Weights of a small mixture-of-experts language model, trained from scratch on English Wikipedia: 64 experts in each of 10 layers.
Below are experts of layer 7 (counted from 0) of a mixture-of-experts language model. Rows are named router (the router's row for the expert), gate (a neuron's input weights, with its number), up (a neuron's input weights, with its number) and show model dimensions 448-511. Each number is 128 + 24 x the weight over its row's rms, rounded and kept within 0 to 255. Numbers have three digits each.
After each expert's rows: a language model's description of what the expert responds to. This comes from a sample of Wikipedia text that the model never trained on.

# expert 43
router:177134158171124108111151127143131139145087109111128104136145111151140156076097105110122152081172154124112136121149156104127089155172141134113142119168127118102117122127121112118130158126147139
gate0:116151140135107149125121140130140116155137118126186126143119149130136149130109129139172114087117144084097104143134137172085089061127177156083105094142146117127133111156159128117133128096083182
up0:112134119128133133133097119153131074112099171126141147138138092098127142149134120116199097152121116105164144128107131146111113085171146147085067134112114128187134106142157112124153142137118082
gate1:141173143166125111081172111117132110123116092095139123147172149114146144136146138114106105156128146081126123160113118117096111143103106134137148103120107112133138125160100138148105123145151119
up1:129083114115139088089132117138124125143123080106137147115118081110116119098118115172133172153076127135120125115130107102117132155126112116129095083106162133147140109139134137114144154105123126
gate2:124131119146131120099097172175128115125137101117132106133134123158117116108121113141113121086127098092107113092146120172118149089110121104140143119165164112162134112105070116145114172120147094
up2:124113136108105111097094114135119133135152139142114174153119149135144129111119139122125155159123141105075156089172119060133136114154078075134093094131130136095096119133111105125128150154130106
It responds to: The infinitive marker to, prepositions for and on, and modal verbs would, could, may, should before a verb.

# expert 39
router:124114132140078113135147147152127165151082132104131111130144109161130149107125086140140116117176148139088162108128134102083078165130153093160126155142137084102112145129149138112139136091141130
gate0:098127112164128117159134111108119106124142150127155133132125098123100091115116124143161107119094123129140110119132091083187099178136151121128150159137107131143137094121152157141108131138090115
up0:147160106133159118117141097166125120116182160105108126162143135129110110149110172144147118108152117099148080098145164178135100150131138098145123116188166152099135111108154152153134132097132140
gate1:125168114086169118111101177129121086078129135127156148124107098108128141120092139092133122077158151095130103082109096121157155149115120071119089106141161123122144140123098155151104153133152117
up1:160141132179161123107116119132140111127136152098139131137142178095121102099109155160091125101138119116114112150177165127185139128136109138119164130131095130116143131115129142141123133128122200
gate2:094111141120113118104140147107125172101098126115151119170143172125182161133181138146093092181146145154112158178098126142118141144102164103114121147124147149133096131106170085147145113109122105
up2:127117111147109138162121115155107131130123096126061185145123128117161170144109145156131121139151145130094146150114075150103145133104102137127118125110152119128133150121124153149156125156121169
It responds to: Verbs and verb endings taking an object, often in plot or conflict narration, such as foil, subdue, warns, accuses, take, find, plus "with" and "despite".

# expert 33
router:125170133175116133100111123122125106121099135104105129122148152146126125124107107108111161101114147142088159126153106118116101120155141126142176159175141100099107128168134128129125187098151132
gate0:148131130100107159159116106089154160128116133150140149097142109075124084134130104075111144137165151114117111141130119133102150086103139144140161091150114131106143163153160142125121143150116156
up0:116162146154093166152121105172088124188138090096073130169148128134128115136138129085144128122124127087113118122135116141106095096116094132140122162050123137163127134157111136121087152107101141
gate1:146177142103124155123104129123136129155119121149127101132105081133096104164142103125066076125117117110141128133157132092129120146123086131129156109146168105117114125132102173120125146142166113
up1:150132123162147131132117133127163132129123109124147127111142076107095121119153085132111166118104149139151107107111083136094136171101142139129168117156137109105111111118112124085122112092142128
gate2:103170148118118123106115127134158089159114118138110166107114128110137138142152127144146182140104110125149128104119131121123150119100133162138120103113107112157149166125105157141101126124119106
up2:115141130140110158115134149094150113156101131159103113123192120135140151125161162133104172136134120149131106129135147103145123113120172182125124089109155121124110146143109159109147111173105094
It responds to: Hyphens in compounds such as well-publicized and hands-on, adverb endings like -ally, and plural people nouns such as people, players, troops, students.

# expert 18
router:127162139134097165115113139130115108175143152085129087129140159114157141088133112115146115121117151097101120127149119098104156136159122091113143120173128131125079150157169135151148133122162159
gate0:169137129125133152141138083088112118142134152085072117169141112130093098133175160092145099097114136128133121103119121136163165136127091139128128109145102146153135083083136131095115108134108195
up0:146149176152117119097139144143097138146137142165119136094139173125104161142122138136051085122162145139130115117171108150162132135177089160147130115103162135136111110122117098141141119115114105
gate1:126109181137150147174136140103079147129180140145145135153118164142122162142169134147116130117104107159136088131134138107131143173132147086128131165136103141162104126121127105152113133135154111
up1:102137153133137125124140067138106142136107144113136126126137100136135124132168158128149084128112143178121117112143099137136130139085101117137154139110133135124141122102121096103143137138145116
gate2:112145127122117111094133149146169121099126156144139095139160088155142138138153115129132141118128162153096155148154122138125105132099141086113137137179179119185122122126094150146107112151130120
up2:118132100129155149160132155134147126139144116124091079129132124103116132075164067165115150123175175137097116183117099132111146115100120108129116134118152155127156086132143109099137132113136129
It responds to: Table cell pipes, semicolons and en dashes separating dates or values, plus sequence words like After, Following, through, under, appointed.

# expert 54
router:140169159129113138089117132117123132138096159137134130148117136168147135099126086127146133107124126116123194110119147125111106157133123083140146170126095088153100138138135143127157210122146163
gate0:143137108103173104140093109156120140135135117174149122155129114122126118157132105097149145100131133121139143142166134112113082119148162103137117130103168101134113154087147142098165114145100087
up0:147124137139150125077148125126139067122172153132091121136091089132142129129135144153134097115124132132120074140135107124150117073172165135120084134116131101136091116118119112127087139126093116
gate1:142107150104123106118154139145142115144133146151132126104109106084174104138131117160114104146156130132094137135143147135144149118156152091150140117102118110127110169125158119113153151136098105
up1:181153093125129062149133151158118098078177105103114125132108093152103133123087123185084110138103152112099126164153157135104115088138137141117099126121170142174090114174159131096117145126126144
gate2:104161163124138190122085104117135149168136175158116141121180101154150126136116138067171146167135173164114146098149183175152112098091132122154146147149145079121161152047128129183136127122135135
up2:100160125123128144096152142116111117114114120103150144152136108095137162180122132121156133152134131136104154108097168114152138121154103122085105116167138129116150110120110110122134139159100156
It responds to: Middle or final pieces of acronyms, place names and words, such as IR in AIRC, York, -town, -ington, plus en dashes in year ranges.

# expert 6
router:128151148123113111118139158156120072164128138125131108149123144146157139068091148090180131138110131115130168108128144131140108127134111093146183162129143096106084162125116136084121166118143146
gate0:109117099122113144158116140138123117149133120126135104131139146186123122133090129119132134145135101144127148110101183132139121137131068125125170156140139095157117100162134108091128130134110089
up0:138124113097140133098141138154104097148139116141116113122122145122122149086124110126135139102129090148124138128099146089100085129131118127131156156109142124147135155135106117097143139157122141
gate1:133153131136127158115185135081145128162130131123140159103122087102155133127137105148147117153108103101112107105129123139124113133094132136139093080125091140136123117138116153101157126173151174
up1:118148144167135108119138152148173085120129130167153150108118111150131093142131132123161159126131117165123117112078146100125164108114129119122131153132139134130113139127123123150129106101097145
gate2:093134138105123120135102136132159134135114175151135080109137151113133076131125154086113124127083112103110125121105131131140088132146153159138123100108122146125134122155106129153162149086140047
up2:114105104139132118160130137087114118116145108098152165136129102110124100154117090098118136146119158082122152119171146138150139147133094189118159129159115131132154122126114143135123155091151153
It responds to: Periods, closing parentheses, quotes and semicolons, often ending sentences or splitting domains, codes and decimals, such as ). or annalindhfoundation.org.

# expert 53
router:146140140167110129096137150128112089150116147123110081128166163129153137109133140127166114106173151113141146147129153106110139147164170071109138130150162104103115170132150144110127136140124149
gate0:134132110123114124143106161093119143137115146105126148154163132101124131175092153138102118141125159102102124116090129109126106134170131082123116143163149134140111131158129139119123125161161133
up0:125165150132130115105137106150129163140100139103105111137096114164113130123115141132127141105146111096142122133146146112150136114158133151121114140156115113132109114073148129147108124079132121
gate1:119163119115152105196124137160143124173149117131125128164148108121122099124126162145088117143141092124123093097122090169148140146158155140092166123132113142117135174105159056116081120137109134
up1:131144142151147098115135097156124168107152126112077151124130107133096115118131150161179161106151145122150131100144143086148069131120111143151083118165107113141152105122083154164146120114109130
gate2:145126135184105137114106100146126119138120137141153088160139127123092156122083138134127098129103148130118096108122072128115129142112161109153109121125167105155139123132097072121106082120135136
up2:102139129122128106132108117140109124132151137115153109101070117173124134120141111122095121109102130110156127115110114115136147118131152130157105134129111132074157155104126141141132088145153150
It responds to: Words in film critic rating sentences (rating of, four out of four) and word-start pieces in technical text, plus infobox labels like Country.

# expert 31
router:124159135161107107111163111144160123144115159099150108165170125133149117083125119104118154089170108089104135074098126102096102132142114115138131179162105104119110164161133122144096148116159158
gate0:112103135159151119126125084155120112126144119153118125096133128104121126159100117115087147101171105147136089164142137067156144093167162150135116106073128166071148126146126139095147105110130125
up0:143117144137137105132156130145126088093127125121128129145084159143123133128133156133160104096073126143134128159110116076113112172130134081146127120132113144155110190085142174131118150151149155
gate1:149124155190109091087140130120115100159127152125161117133119108094116075104105097123164092118120148126150136129099190110117112144091151117126120138171129118141148125123135149111138103130138143
up1:159122121079139106141169162132087172169142107125122111107107127131089160092136119189111124102142133142122117153149132117096092115157093119099130100111099119120131142085186121113142123143127120
gate2:140146120167147094146094134072160140188156141119109120123114106156116106169110127150128096136139161118129121156168104151107104113122158130159138115105109111144048092140088129144126139097164106
up2:113112108074107147122104115107156087145113102165138139146164121104123174125148114114123169138100148150154158088139142135113108100121110125130137156114134084146120094146118124100136123130120133
It responds to: Slashes in player career lines like "Mantova / 14 / (1)", digits in positions, and nouns such as series, radio, album.

# expert 41
router:155118136169124091104111131148061106135093151096116108130144108117142138086123114097168138104105121100102124107125130148089096154173139111129154143155148114089117164123156137142133138102139135
gate0:146194139118078134138134136132147156141067101123108092123143146097124085148120118182100099153155173112107134133103168117093105094141123126138141140152136092161107113146126129153110145128095159
up0:164131129116091130111144146125101101100144122116110157087133127086131112121168146127099170154131121129123104186137137088128115135092124125119112124105063154137135134103131148119135084140113129
gate1:136136171128157143145076128102145123146105130109120148144165119109085107148111153145137119134115083134100119151137100137070087145114114109145141180124160154106112118125141118107141138114121087
up1:103128123127091150138164135110092125107137139111150187103102092132120128098162104094159120185132118147101105114098101165134113114146122162127166131145127162110155088116141125122148139098105123
gate2:091090142124090124132162128114137132128120166113105167141104133116127059132052102106148154134114102184129139127109117110142113136124131120134112178151112152087138115154135127117138137132095143
up2:107134134141142110112127146127116165139156161095131156176082130093124110112171150105090142099125165145145138149097170094134114117136160157139112145127129132180116112153143147141124136140090116
It responds to: First letters of words after commas or list markers, such as s in sinners or K in KITN, plus copular words like was, while, became.

# expert 29
router:122130150143117167075112180131112127155120173100101102154148153132165121086112134107136149094157109100118153102138110142156098107167132122109132153161160133117128129140150105114127180108157156
gate0:108159075139124143129145125111144138164152146133154158137092134150143159113128109087130133126149145162141129104113189120082128118143103155121100122166140162079133098135148091106115093139168168
up0:092171109107116152154152157102139093129122085164137116097047124119096121101092095142118090169129101139126120129091098166111138166055112087123112134141146094146123128137116148155123111106156150
gate1:135152104073102162130166151135140132094090148156151086121144117095104121114107105109150125141117136092133145112118139164122068099122144126137141145142142147109134086102105082129134108134125138
up1:161135131142147111144139138117128119085097097148130164120136114123086071131121105063131124127104137167163137101143123116142151151120150118136134160088111101155124117133110141145147143145119108
gate2:098128143169170157086116146147128116154110121138099119107120082153135126098083144134076142129097144132129137131133125132141120137141119131104157129097139111144129124131140121104173125090111122
up2:161172069091078107139159156104127140126109147147118104152138115140131130160162147146152112143166182137119126125113135156142138150150126134135129124147122110120092157151122155127077119119085120
It responds to: Word beginnings and fragments in non-English names and citation titles, often Spanish, Italian or French, like Gu, dam, Nav, plus colons after publisher places.

# expert 61
router:119119149135132129113131150133117113123097168117094144127129121175168149105102100140160124090168115097125163104150122110122078172143145112123137147149132130131091158152143151136127098099150131
gate0:099134130164158120154108118094152110130108147138143114135169124128088112149110119160142148147146146112114107125100104142156097097189099152121164150137124121128146121146123103149164127133083117
up0:125081109151104088184180101112150127113116165112124177104149132143096124100149150113123124153092166112096118139116111112163143128122117130119125141093103149120159124124124111118122117127127125
gate1:131119116146128118117106093127168201174158127129114139156134144092130120125108098099104114190124129130134152135124143118120137136145082081128132145131113174134108105125101124154134148141119107
up1:071126120170113079132166125140156082158123156148096139144147144121140109172141121151164144086147148097135127113105211137113122141148135106131143102138103101159113129136161130131144093130144148
gate2:105122130087174130083131160121128122130103122155148149132157135122100148094103094139074138125131064103181091090099143138132146107150109133118152122123132149080134137162105137126116101121111118
up2:083142122112104105137105118101095153154119083123085081141146165115137121101179153107136108119151134129119174122127116170143148163108108124125130158172134125126142154139129159107153197136110135
It responds to: Periods inside initials and abbreviations like J.J., i.e., L.A., decimal digits in percentage tables, and accented or non-Latin character bytes.

# expert 20
router:125135140130098088095136155118098140147086136089121112126117156148175111110100102131128117103146117098127129132149162126114102154176138094114119116167134117109102147129146165101099122120159139
gate0:157118161134164148124133180111137126112127151170167087107105117105154158086122129106181126147135119138145137137151132130120102161126104118136128118131131139167065109177128119127109142153126137
up0:133152136137123145090162097151124126143144124109134154135134132123088119129110092164069119093168155128117165100152146117113089142146102140173116157133110128144196151134099131105125168151125127
gate1:154140148110165138101144137107155112145130177176137085116131127123096148158165131136127164119120106090123171107152148085137106154134124182139191151133096073129098197097130104170119139101101128
up1:120121122141169105165117095112117095170140172185132095117147142150110112137149167123099114116149161107122171129097178132104131133152148113132147154148129130122151146090141174104117170145155149
gate2:147076124150106118122159142121096127115119118125123174161147111117119136128151103117079141123137134097121118097125157149143112138124108159134136155132124149142142211152111128125132119121127128
up2:161109131132143135079120142098152145091127125145105121129132100070110116156100128145094130133142145156150118084154134119144110117117169149162152074100137167104157152129129103135116102172127129
It responds to: The word of in titles and institution names (Count of, Institute of), nobiliary de/von, and == section heading markers.

# expert 37
router:143152119166120147100138137166130126143087166089097112135118129162151123092138113109155163098146119117095129117137123088139114181159140117137135153164111117105125168128103159091123159092142161
gate0:130111145163128150147140136119114101114166134107149104169102099117111141126153193113132124121073123118122134123183123079127103121138129111105138128116141086127112172125091130132139183126146115
up0:149145143113157109088140138144105122097138173138159133098171095158077148169132123121108126116128159111149135101102195174098142155092147140119176111111146165095113122157115131092138175107170108
gate1:132144112143139128116145121164130097118113089138123107138133168142144147104118134103113157139152119132124154132117127146110132120144128132105116119138119110129123180110131136161137131113133161
up1:098162149180145115091151115133131134137159141124155077139125115166141172145160070116100136133172100147072154116115141130104148138136143110135121081132118062148145126161087118121122143157180130
gate2:098115075128095106160113071127128135126057143144152133143064095097064106123134127133117117126146129107115132112112106108164171123130142119178147115124141159117173182125122143146132197087131049
up2:121117128132121207095135167174114106125148120127176088079163085112153157149144132132155107118135161094150151104117149113072142126153119126138128130169144135142095147154145144148127127076144113
It responds to: Pipe separators in election and transit tables after candidate or party names, and copulas is, was, are, were, plus more.

# expert 4
router:134159138169096107104154143144119127117147144121125118144127135109173130105107124112116142092154151142097141127125136122116109131127118098120126177194112098151142149135144118147137124095173151
gate0:106165150155084113133176128080145132132157117098202098132115104130115165123130095132125139114133129159077138156143122139136129129108131154151134106167103152170153129125151117128139125144146142
up0:140119125126139118105137105155162169135117121116106090142098121140111122138148133200138127152108140117170175139156119168097144129133086137150136139153093083113112125105145129115112160117102101
gate1:147105165132157133116120146121093111104139153166169096105104130105109130119123116107150135109074142124126114149123154166136132151082109124124103114109095129116112135116121118094148112135135123
up1:155097097137091094109133111126162141143107112126103151155108086134125134116105149156075087135183138193095153169105154108126129126126108155158139125157141113164112163180137112113119130109129158
gate2:154124159144156134116139142136086141088104156108140100107143097092152152085163117116104120140101179128150129111135134089136132113150184155101123126118171175152134134125143098092125097113110135
up2:145160144128111140171151121114133118118154144095126124112149089136151123101150073128109114158094150128144119124114166112122133072143166124085116105136137132167179121126125078118094112151108125
It responds to: Capitalized words inside names of sports leagues, teams, parties, states and institutions, such as York, League, National, Olympic, Labour.

# expert 30
router:177145124157135084085102145107100118137090147091123109140108142115135096085122117116148145119158109088113156119136114104111142184161109066118153155178136119110094142158109143102144163102127143
gate0:151119111127125172155145151067162151094119121146152154105136135145124139130101151143126112098152111165134159112134122145135111164108096134160137137109111117129080129098101106139129170077124072
up0:151147148072104084135185124176122114113174123121158142117159160150105140139147119138103117066145111123130180081155115071104126120119138125165128118108125087122137085121136100140099165098154112
gate1:124139125124148111101127102127138135108105123066198131147143116129142074125109155092127101139130111101129174147094132109120187148155115099157134102127156148116096115107131091106134151112097096
up1:124109135112074124104148149132110133109128129134118109132166118135118138150154131135052108159118134160089153123171149121140135099121135089122140132130094120139097114150111156136152110091138139
gate2:118121133110132076133102149192123091129117083178157088132105185083128111100138172093100141146128147141162098125125095150106128107101117140115104107147162093139138130107131114143109130125079098
up2:139176146151114099122178123132132178130157111124137094109120133137114126119165123070131139155156137134105127178086134125133116167115157116117133148069160108175087094135159146143105183119142056
It responds to: The preposition by, list introducers such as including and such as, and word pieces like ent in entries or ab in abusive.

# expert 38
router:139137161150109120101117149147114088151118157140080106121155133145156108086100106127132136100142133097100169121118133107122099139182128086143147147150141126098089166129119150131128108125139145
gate0:081145136135111089122072136118121135128152108099100139153102124186197095133136168164131097124151137128170160131148124139126106112117125113096154124146137181136193152129101114122111099112139146
up0:092138128151102101150139149154090130097166153145145109135081111132171100110137110146126139139079144105138157143139134133129128127106137082109155124119122080127160153129117149139116191116154148
gate1:129091120105128195105119172147164142116128116144130133146110143138099116100106080087152118150138139157157163130075137103116120132131127143070163110100141133096083075110110121150109135137151115
up1:178093151128147157157123141159128134119144115161119131145140112081112121077109125145094133130076124103156132136132120136158127136154081096135085158146125113082156151119151156131104134060091118
gate2:096102079105087113146142104074138093118118140103119152150128130084139136128142141079088157109177146155124160122143120125120140119164121141163145106124133129134110103143122119125099145150150164
up2:122108059118101087101150183131095117107124143110148105134096086091125119142104108108072118114120145102138163108105101094063142105103141163112107151090142129175090101143131116149130152137149149
It responds to: Middle and ending pieces of personal names, often Latin, Slavic or Spanish, e.g. Heg-el, Barbor-a, Vac-lav, Fergus-on.

# expert 48
router:131150125155121146127111120143071156157118139104096136134115115130148105049115108111115119121136171146082182101147142099111096116126144098112126125167160123138086156131155143136153156093139113
gate0:094123165117162159139139140149091147117094118159150107115135128161123108119099109120100113149097157105124152121169103165133124132137095120128147114136154102142157185150135156096174119157166128
up0:152160103137143152100100115115132093125090140097158124142112128129092172148170103140139166109079105080133139108066165126123082125121115122198116145130142108136176093133113113131117145144138168
gate1:081135124122150135091143139100151111141165095061140149131119139089111126086107132110170111131143121134136117151163118150133133108144140125138119105143093137191091145130142071141165123147110111
up1:108138087136160145114110140099153104125111118126111177125132116158170128076144134146114120130110064144122109151119141131130137130167146113081176156134123119132133130110136116132144134088099120
gate2:098109143098139133139121142128107177125141117108134139110098117130093132154150149107123121129143139133114158156161128118151135123126147152125114114146126157164118081149190097103120131175147127
up2:144137141135101138167127128105130164120150124107154157096146136118113106105192122112122142154174100114133091108145109137155115144121134161092122127076123114146155091081149052106119160062125103
It responds to: Table cell pipes in sports results and award lists, words after awarded such as one or the, and name beginnings like Col, Wood, Mel.

# expert 27
router:133112121137118120114132164123110124157076145127114115159145118140119112077112106086152121103183133133095129086140128105104090183133135102108121160162134094084113126121179161112142139115133126
gate0:112107102106127157148119196135143148118110114103124140127128112147118092116128164151135099134127113144128122137152109150158126093120151128107113106148134087133130119097144151118111122136162117
up0:127133145106152123154105169113117131139100131133109109089175116112174115093175115177134153185167139102119151121112139089141130155125158088103079135111107112126134114085114143124160141128138128
gate1:134107164166150140111107129119167138150128223117144090118111118136132169120136132176173157173108141137098122114129148126145122152158165101105151131100130078134105122154126122135144102127100145
up1:176101124158104130119098146142068101062128103109112121138127125153143112121128132154140144069136151149139109144138180128152108117122142105135125154129119109178149126125111073136135139109152149
gate2:113107140106144157132113165111107161113139122153153105087141140106121130110129147102136072129139129116102145136139091080133119149121128152104097106118136170111123161123105132127152116146145127
up2:122109130086110142114121169153140103137087160139128208139160136129151116123155174171125149104147118111086133118117105089155155138124134150093131141120154147096158117167180134092071139140094126
It responds to: Month names in dates and tables, and verbs starting a person's career action after "he" or "to", such as began, took, served, making, starting.

# expert 52
router:129164126127087139106158129192119101166105113077110092132136150167144127078098073099160129086160146101103172106127131123118120167136127104123113168165115097077103128148129193147121162131142131
gate0:111151128102156160156092086156160126151146138085106116180130156156120130102156138126111096081104139136104137145163129148134145163127151155111126166139134102144107094118140149126113130130117111
up0:133099147117115142129068151115181106059152132148123113150145089103085139138128083153160154122155100145146089115135114136127116108138127112135107122136124187116109131122131143073130099103115109
gate1:164151127140172115121124078139086144165107192111152124132125155116103092127146139125146108121157131148111115149140145120186158140141134115118110132127155098077135122128137126094188169152126113
up1:100118143146135125154095094134125092103112132157164138118111115107136149144102183125164091145130155163103166165124127112132108143123150087101078117138109094125138142164128101157119162115115117
gate2:122116121111145120156153155133146145102113146134103127097078134148111149122124125097176162122176098123086129095136130146107110173141124143107147148101144102146090103088088132134141126107114096
up2:140112115132137128121145137085175139175125139134126112128156156151081157123145041099122124129087124145099141106154118148110092141123145137150113133127121121123129087136162143140115144138108153
It responds to: The preposition at and past participles or verb stems in descriptive prose, such as At grade, open daily at, defined, named, held.

# expert 35
router:157132143146130136116129150137117129139100156088130117144150155154142109097134110108125125115145098118122168115097131119144100142129135106133102139153140114134102157137156138150109154098140146
gate0:106166101117077096113154111117099164139148139085148110123114133164116108131124089161128108127121165158101133163118155151103159135134182109101129117142133120143145135134135130113135110104129153
up0:072154131121096155137135151118130155125151117133165101125127175128153115184118132121121083138117165146138100140122128138154160091107167142113136123145123145125096119135161110130164119126079130
gate1:121082139143097127130136178134130140142139110105096126095116113099127139113158119155158148128092133135143147078095144176108156143115150107048154115103156106118106089104160156118135110146117150
up1:159108123102094127126129119129115121089130104107125099113176146174165128135111151111131144153127141144111075121173090116120104124142132105142149130174134126123110070135147145186133078077104143
gate2:117140106131135114157111112117130114098121142119154125149167153095134142091112068091147127176105151130131147111134137111118118182077120129119103128153082131094112107129162111142131103117125129
up2:129135086126158169101157145133128072088135129140143107098125124120142128128163147101150109138147147137132106129134125115106121138106139155119130130101138126161096113144133161179128119152176124
It responds to: Final pieces of personal surnames in credit lists and rosters, plus and, commas and year digits, e.g. Kasuga, Nuttall, Kirkpatrick.

# expert 19
router:142142127131148118109189128114101111163105172117103128125112150158145158122136094137145105097133144144096136098117124143155152131180139129135101160135139104117136156156147136154121151112169136
gate0:121122141119133127101147124092122126167140156099124116174133154124131117111147144129161131110101072157094151148102058121134118088115168155129133104130142120129143111137128142103102152094140134
up0:112096123109136119105126136083123111123083135133104125135150149138147128096161125119127134111120128123141165141120096131138127085150140105116130087124128125113144129126108114140105131136158108
gate1:116082119145143106144167121133121134152121141128153144153160177152095144143091147144103089113113101142118155147124102158106094139102121138116125095122103077134172133142159169099129135133126128
up1:141147144120096126113143154146153120101119152171104147156132108125119127094120101109118143149112110152156131158129108147146135171129149176145130135125146124155145160164156134089089148125101172
gate2:132170064122106126109154107095135143132122114117136103145164126133134166118097115128102124098118142154108094087130136125146092170136100116128122128115162133126127134146092116146089087121115143
up2:139109142123132119098123137107164078107128134112150158114114125114112078088150154122129134146116141128087177114094131094115172158115148123127183107162121146159112143158123135117164132117120111
It responds to: Word endings like ick, ock, and, y inside place and proper names (Cricket, Vendeville), and "a" in "is a village".

# expert 3
router:129123116146111155082116159131112090140096144126129102157160167153162123122106108118144116096132121125097143110127147130103114133189145059144146132143166097113095149111115126121135133090130165
gate0:128124143145155139119104155111176095149158176097138148085149108171121108130123142139139175156114125103128127103110103125133108170160124055180152105105137097129174128102111135135116097100116111
up0:135160135136112120149155163138101131151114147148132109139081086120111149115104143096106124102095138099153140130146142105143121126141126099157105129161082132115112140170181140107160111142114151
gate1:101103118124126094140100092146066113160159145146115131120136135168114095122125142131101152152142106149127091087145146132135134131137129102127127085141145091106166090104117139083159146089137108
up1:137159113164098139099155135155156127130104116155123139151134121096147098132106130136128126151131162141109166182147118113110114129124113145130147135130113163119108163169146119123097151109157154
gate2:161118103095127120125132146075139152075124126088157121136116162065152141137157142117149115115129122143104128149172121124129155137112157177132103114100174174075134144162135142149137118138133140
up2:109143172131116152111101111120142128115114115088115126082135105117165122119117128092118125114083117146152119109048100134138107142109121085120133175145132121081112114134158095090123147142109095
It responds to: Commas after a date or introductory phrase and the following word, as in "On October 14, 2004" and "In December 2019, the"; also day numbers after months, and subordinators such as since, although, because, until.

# expert 63
router:128148129143112127102120168133123123150103172111123122150119150160145140115114116113135171118152129101128152118165139098094121140156135093112134142135131111123104125177152149119133151120134139
gate0:111146118126101133156146114142133096119153153122073143138135116152125139134138140111133183103055163151138118121136124055118109125093129151145133094165108120147097145124134163115155144135141143
up0:132101126142123154126092177142124099178159126161095140139154115139159139121127138092117131125127142101136118153101151114132112114146091125128157122137159123141125151194091146129131112134137156
gate1:119113143073132179147151169155183138138107088122090112133089135163152120154151170141127150120150138123100140148132121074138164148139152133165070137110142124125151161095139127138111142117123128
up1:150160140078163189101123149087157152140139122134167144139123149122132102115124159098101134137140112084100119131094133093174123157147130126158110120128134152148107115075112138108144130134110101
gate2:106150159132118118080117158137180090081110125138145145165154148142110158122108129143110136128123129157154073106127144102097157079127098155149155103120105144145106096135082121079094067111123106
up2:134119126093112142102118114175127151138116132132122128182099169109159137149094105146125098135118095114080112140092125086134100151120143123139104146130162160101137124177142131162117142137089099
It responds to: Commas introducing appositions or descriptions after noun phrases, and superlative or selective words such as largest, oldest, among, latter, followed by "of".

# expert 45
router:133159131151109142143114161144109085147119146126126116091120127147147143098116121119138137117127119086128153131157148167139094137148121102133146149166127110087103166145158171113139175098156136
gate0:130162123142161131144119129133126130115143160144143123072095137108145138177117127132195117120111095113124133118112148124133097128119118154128115108122127125090135111160108110085130148138125113
up0:128114121122108180118083085146108154160132149166138120124090118100109114095104158134139143145141180126122137142113133122110115149083141142103153142075137094146122134142091117111102109096163088
gate1:103181129122112166118133135136084112130117162159103104075144125177123146104150141123127103125144116135128185118115114128132174128157122111147097135170119141121140154151088120073089141130128135
up1:137137179153128135143167137136108103145151141155114126103100113152107137138127133142084132099086106125150124191104146155132144140133123109129121140093119148120156153107073083106183093134127115
gate2:101119153163103120159126140102102210150122149099132141133123148164162139153098172114072117126128144115124156155142131100152090146108136109123111149126108132161123115118156111146141112114131122
up2:122155133141104114090110185078142181137108127144134117117145140098120163105140122135120147122158117113118122129117137130103196137099142102130126164111112167167107117105147132139157143098144139
It responds to: Commas right after a place or person name, as in "Truro, Nova Scotia" and "Koestler, Arthur", plus semicolons and commas after parentheses or quotes.

# expert 62
router:127148167176107127104158152114089132156113147082100109159146136121133143112091110124140172129102148097108163120131123119100124130150121115163125159118131121111076143132117142121144187095146135
gate0:095092122080116166106109128104153113118132110166121131076129090151139146156116158135137118117117148118101127154183100170132117118131126096129175195144131138172097135086113110117152100113135143
up0:105126095131152171156160123140118118109114141157080125144125161115118109134143115148152132147123109177110125109151089044151135137082116147118162137113135144126164089140139107100081130136123159
gate1:138123150133121152128142128118153138120149144106118188141148143154167120167150164118124105179093141126160108118152117087114098172139143117152088091081137126112080123144118139130117129135131140
up1:108166181139110145129097083162124128095128110113118131173121161152171104127124150153149116150094159131133095119147120073119099124104116113148169140135100138127089130102143099083156141135106140
gate2:107152113073202127097114122105117119123087115137158122121143122121137111157120141118140083117151153147172150120126100121169123144126138101162143098149157128147122121096141109075153174125118127
up2:145153134109133138132110108139112096149113137129144150146103141112155119124105156109156093100120111086138132151095150118100150172110105139192120113149143153117090156126146148135089130166129112
It responds to: First three digits of years after in, a comma or a dash, e.g. 199-5, 178-2, 180-7.

# expert 21
router:164146189126109139106167127126104148164080130077069127156129151173122126066144100093141126109162136135115204110115151123122104133173118123164159153179112142102113204123118155146105150084123129
gate0:169100122139154106108158139110107113150144145127125121096129155119149133119123127108125148094088111110126144139096167117112130134147125125083119167113083144123160169123134096128115141156096138
up0:131145136156102125131108132074119140145140108106119138151092102144157141104138166146138109146184120136139098128119124144096127100124159102110104140163162122132082126093117091118171130130103152
gate1:115128123168135148126091142086122094151158124126071129104142133118148136119138098145146117102119132159131139115127127149094137151106126170106108132149151114137165133138132180133154121107074119
up1:150128118120138147126122155124151134099057143133131137065129127133143111123153118148117130120171135121136144118153136117079092144148159133127108106122159116129138137094152085096073120132117152
gate2:117139107119172112116153111124153144118111110131139132096128078154108167118138134093149124222126147119172111147148137115147121122146122108151148134134159128137119155116127143149125109153124130
up2:115162181119110094137137130153134150140123120146165078095171113108145127141115148123126081127145121138128157137123117113111109122137099143147151084108153107106107135087087108134169147084125124
It responds to: Single letters or short pieces inside unusual names, Welsh or Nordic words and Latin species names, thousands commas in numbers, LaTeX subscripts "_{", and "who".